config.toml
hidden_act = "geglu"
moe_layers = [1, 2, 3, 4, 5, 6, 7, 8, 9, 10, 11, 12, 13]
balance_bias = false
vocab_size = 32768
norm = "rmsnorm"
tie_word_embeddings = false
learning_rate = 0.000757
beta1 = 0.9
Below are experts of layer 4 (counted from 0) of a mixture-of-experts language model. Rows are named gate (a neuron's input weights, with its number), up (a neuron's input weights, with its number) and show model dimensions 0-255. Each number is 50 + 10 x the weight over its row's rms, rounded and kept within 0 to 99.
Before each expert's rows: a language model's description of what the expert responds to. This comes from a sample of Wikipedia text that the model never trained on.

# expert 24
Description: Dashes starting list lines after a newline, plus numbers in tables and dates, such as 14, 3, 1700, and place words like West, Hall.
gate0:42 39 59 45 36 46 51 51 26 48 45 57 42 48 61 64 29 38 61 63 69 52 55 63 53 45 52 56 37 44 35 43 41 60 39 55 59 51 38 52 44 47 53 54 55 58 44 74 41 50 71 61 40 47 43 49 44 52 38 41 55 44 52 53 37 49 55 62 49 28 42 56 46 73 60 22 62 56 49 61 66 49 58 47 51 75 55 63 55 52 31 48 66 48 56 44 46 56 66 65 51 44 35 42 33 73 63 51 56 58 62 51 46 64 33 39 55 39 35 52 62 38 46 44 57 49 59 56 34 36 55 48 47 68 57 60 42 45 49 56 48 45 40 41 52 52 65 45 38 58 41 59 61 43 30 35 59 51 63 61 46 62 52 45 54 49 52 42 34 56 32 54 62 57 43 57 50 44 39 56 61 46 35 44 51 38 46 58 50 17 53 36 50 63 60 32 41 47 63 57 53 37 63 61 57 55 44 43 49 40 52 64 47 51 56 48 44 53 56 53 39 51 33 48 69 62 39 56 46 60 57 37 61 48 51 42 46 56 34 53 64 45 37 59 52 41 48 49 60 46 36 43 48 59 55 65
up0:58 43 40 35 55 49 37 45 57 47 46 53 58 31 42 33 56 61 50 41 27 53 69 50 56 54 40 53 69 54 45 30 48 43 55 31 50 43 56 40 60 43 51 38 56 58 58 32 84 57 58 42 50 55 55 51 39 50 47 53 53 63 52 50 50 53 47 54 53 60 58 39 61 43 51 65 39 28 50 35 43 53 47 63 46 32 48 58 41 47 58 35 42 57 40 63 40 45 40 60 40 41 59 42 49 46 35 58 54 68 52 52 49 43 59 54 48 67 62 48 56 53 58 55 41 55 54 39 55 45 52 54 67 50 60 40 58 61 61 49 34 53 55 42 52 68 56 45 53 35 63 27 54 47 57 53 56 58 32 56 48 50 48 42 30 46 60 51 62 30 57 57 51 62 54 43 37 56 34 27 41 49 59 58 59 56 62 46 53 71 57 49 26 50 40 67 38 57 39 55 51 53 35 37 49 42 32 61 59 52 33 46 66 69 52 60 73 61 58 33 46 50 63 45 39 40 48 41 52 39 66 45 63 49 68 47 55 54 66 47 33 63 58 37 52 49 40 50 44 61 46 50 59 57 51 42

# expert 36
Description: Mid-word and final subword pieces of names and terms (ler, berg, ini, ata, ussion), decimal digits in coordinates, and pipes in standings tables.
gate0:45 42 39 64 50 47 45 43 52 33 46 48 57 41 62 62 36 45 44 51 54 49 46 58 47 55 52 64 55 63 49 51 69 77 19 58 40 68 24 39 58 43 54 32 60 54 55 59 42 40 47 44 54 54 49 57 38 57 52 50 48 36 56 37 49 44 59 33 59 35 61 60 41 49 48 51 58 62 49 51 36 33 62 46 58 35 39 55 56 48 65 45 42 53 53 49 49 59 45 64 47 67 54 45 46 56 66 43 54 41 50 37 54 56 52 37 58 46 42 47 43 46 74 50 54 57 46 47 41 59 33 35 60 63 53 52 45 68 50 53 60 50 64 58 67 57 41 55 39 51 59 36 66 23 51 45 56 52 52 60 48 40 56 63 53 34 55 65 59 41 53 59 36 52 55 61 56 47 58 48 55 22 58 44 43 57 47 46 59 74 36 52 29 64 53 33 57 50 43 46 47 65 37 57 39 51 47 45 47 35 50 51 56 75 40 54 44 54 63 41 52 50 50 59 43 34 55 56 56 52 48 42 50 54 37 43 61 54 58 36 56 61 40 64 39 56 52 35 39 27 43 30 58 45 66 58
up0:38 47 26 49 67 39 59 53 65 41 52 50 31 60 45 62 54 51 55 64 53 61 54 47 67 70 51 45 60 53 60 53 49 44 54 33 51 61 58 63 42 34 59 68 64 61 52 50 54 48 40 51 56 64 59 44 59 59 47 53 62 52 39 47 42 59 41 68 46 34 70 60 56 50 55 50 48 56 48 42 47 56 57 53 67 45 40 41 64 66 53 52 54 34 45 58 47 59 36 51 36 36 40 51 66 43 63 58 59 62 68 55 49 58 32 53 45 45 53 47 60 38 33 62 31 48 44 45 60 62 50 51 43 48 57 62 55 61 47 62 55 41 50 47 51 58 45 45 45 67 40 62 26 42 53 43 66 57 67 60 58 36 67 43 51 47 39 56 29 65 51 52 50 41 53 54 28 50 55 50 29 37 48 44 42 55 60 57 48 51 49 63 40 57 50 46 37 52 44 55 47 49 67 44 42 52 54 43 51 57 53 49 48 23 63 55 46 53 52 32 49 38 41 46 32 44 45 61 38 31 47 53 42 64 42 46 34 39 39 34 55 48 53 57 29 57 44 38 26 41 70 42 31 58 50 55

# expert 33
Description: Nouns ending a list or phrase, such as farming, culture, energy, and vote counts before pipes in election tables, plus odd name fragments.
gate0:46 42 46 57 41 62 67 50 55 65 53 45 69 54 59 79 41 65 47 55 42 56 54 62 40 43 53 42 40 50 49 39 60 60 56 58 55 50 55 42 43 75 50 51 58 59 55 53 64 53 60 49 53 73 43 47 53 35 53 64 52 36 58 50 40 37 63 61 71 51 59 40 21 29 52 54 66 57 57 59 28 38 56 55 47 49 72 37 47 38 54 52 48 64 31 57 37 52 47 48 48 50 53 46 52 56 49 29 46 45 64 53 52 52 52 61 42 53 47 43 67 54 38 52 46 49 48 43 43 54 47 68 48 56 76 45 40 58 53 43 54 38 52 44 50 51 60 58 47 48 32 34 34 50 69 70 51 51 48 44 41 52 55 56 48 49 48 37 40 51 45 27 48 59 38 35 56 50 28 56 44 61 50 33 55 37 77 46 54 52 37 53 59 54 48 67 54 49 66 50 49 44 33 50 52 38 47 68 51 50 45 30 49 41 50 33 38 55 50 49 60 59 50 57 48 44 52 58 52 44 35 47 33 36 45 48 51 29 57 46 54 47 40 43 59 49 45 28 33 54 38 56 64 49 59 65
up0:59 51 37 67 45 58 48 52 51 45 69 48 59 65 38 51 26 63 42 60 50 49 51 48 50 60 41 30 46 53 58 63 37 68 48 43 56 51 44 43 50 54 45 58 51 57 55 51 63 42 36 41 61 49 55 51 66 36 58 42 65 36 46 54 51 34 35 29 68 38 46 60 33 47 41 44 55 63 48 56 40 46 42 50 50 50 42 57 62 53 65 43 65 60 43 66 41 56 35 49 65 52 54 52 55 53 54 40 53 39 43 45 52 60 51 45 49 64 56 62 75 57 40 36 43 40 41 39 50 57 35 55 36 57 47 41 53 60 62 40 56 50 62 35 53 54 71 51 32 40 39 53 35 58 38 59 35 46 60 42 47 59 49 68 45 48 57 56 50 40 45 45 46 58 41 46 44 47 43 40 52 38 50 58 48 50 73 47 51 47 58 73 49 60 54 27 60 64 69 58 53 38 44 50 54 61 46 44 55 41 41 57 57 39 69 26 33 69 50 33 65 48 44 57 57 54 48 42 60 47 49 45 39 44 65 38 64 40 47 62 69 50 55 43 57 52 43 35 30 44 43 71 57 40 40 60

# expert 6
Description: Second words of place and institution names like New York, Los Angeles and National Police, plus nouns such as city, government and organization.
gate0:46 64 42 41 56 36 68 59 70 53 37 52 43 39 50 44 51 58 57 18 47 51 53 54 47 37 49 44 34 43 52 57 37 40 62 68 37 61 38 45 47 28 56 54 45 51 43 62 61 52 46 34 61 61 66 65 40 48 51 38 51 48 64 53 58 37 50 60 44 45 54 63 46 69 45 44 54 59 51 62 48 39 55 45 48 46 53 39 58 44 66 47 34 37 53 53 57 45 59 58 50 58 55 66 36 65 55 47 36 48 51 42 33 50 53 57 59 44 50 54 47 43 32 55 59 46 49 45 59 49 63 66 56 31 51 61 42 45 52 53 47 69 47 50 52 48 59 48 47 40 75 49 45 44 53 50 51 41 54 60 45 56 59 48 45 49 50 35 87 31 34 40 58 52 63 36 42 67 62 28 56 49 56 72 75 48 41 58 57 63 43 51 55 53 37 54 58 49 62 56 43 61 38 41 51 50 43 62 51 57 36 51 46 53 38 49 50 44 45 71 40 57 30 45 41 43 58 39 45 44 69 51 33 45 57 51 50 75 55 49 60 23 40 34 51 44 46 46 46 38 54 40 49 52 58 54
up0:40 48 72 39 66 51 52 54 46 58 68 44 40 38 45 45 46 66 45 72 51 49 27 43 58 59 64 38 44 56 57 60 59 57 40 39 46 49 31 44 33 57 48 62 42 41 42 42 50 46 65 44 47 39 36 55 38 55 48 59 57 53 54 37 62 54 64 60 53 55 45 58 45 45 59 44 58 35 52 46 57 39 35 39 38 44 44 51 43 66 45 63 40 60 54 54 46 40 52 46 50 59 39 57 49 50 49 49 47 73 47 65 69 53 57 54 59 42 58 30 41 31 56 40 65 51 62 49 46 45 35 47 60 52 37 51 55 54 60 52 53 68 35 32 47 40 25 40 58 60 64 50 62 53 43 44 34 69 59 57 62 40 43 31 49 44 55 52 38 61 41 36 49 51 35 53 43 27 53 81 46 52 40 65 40 55 67 36 49 51 37 53 62 59 64 49 39 64 56 53 67 33 51 47 58 37 62 51 43 57 55 59 41 41 62 45 54 42 73 33 60 44 40 56 52 58 34 50 47 56 55 53 60 46 47 64 63 56 39 47 56 65 42 58 40 48 41 51 42 59 48 56 43 47 48 48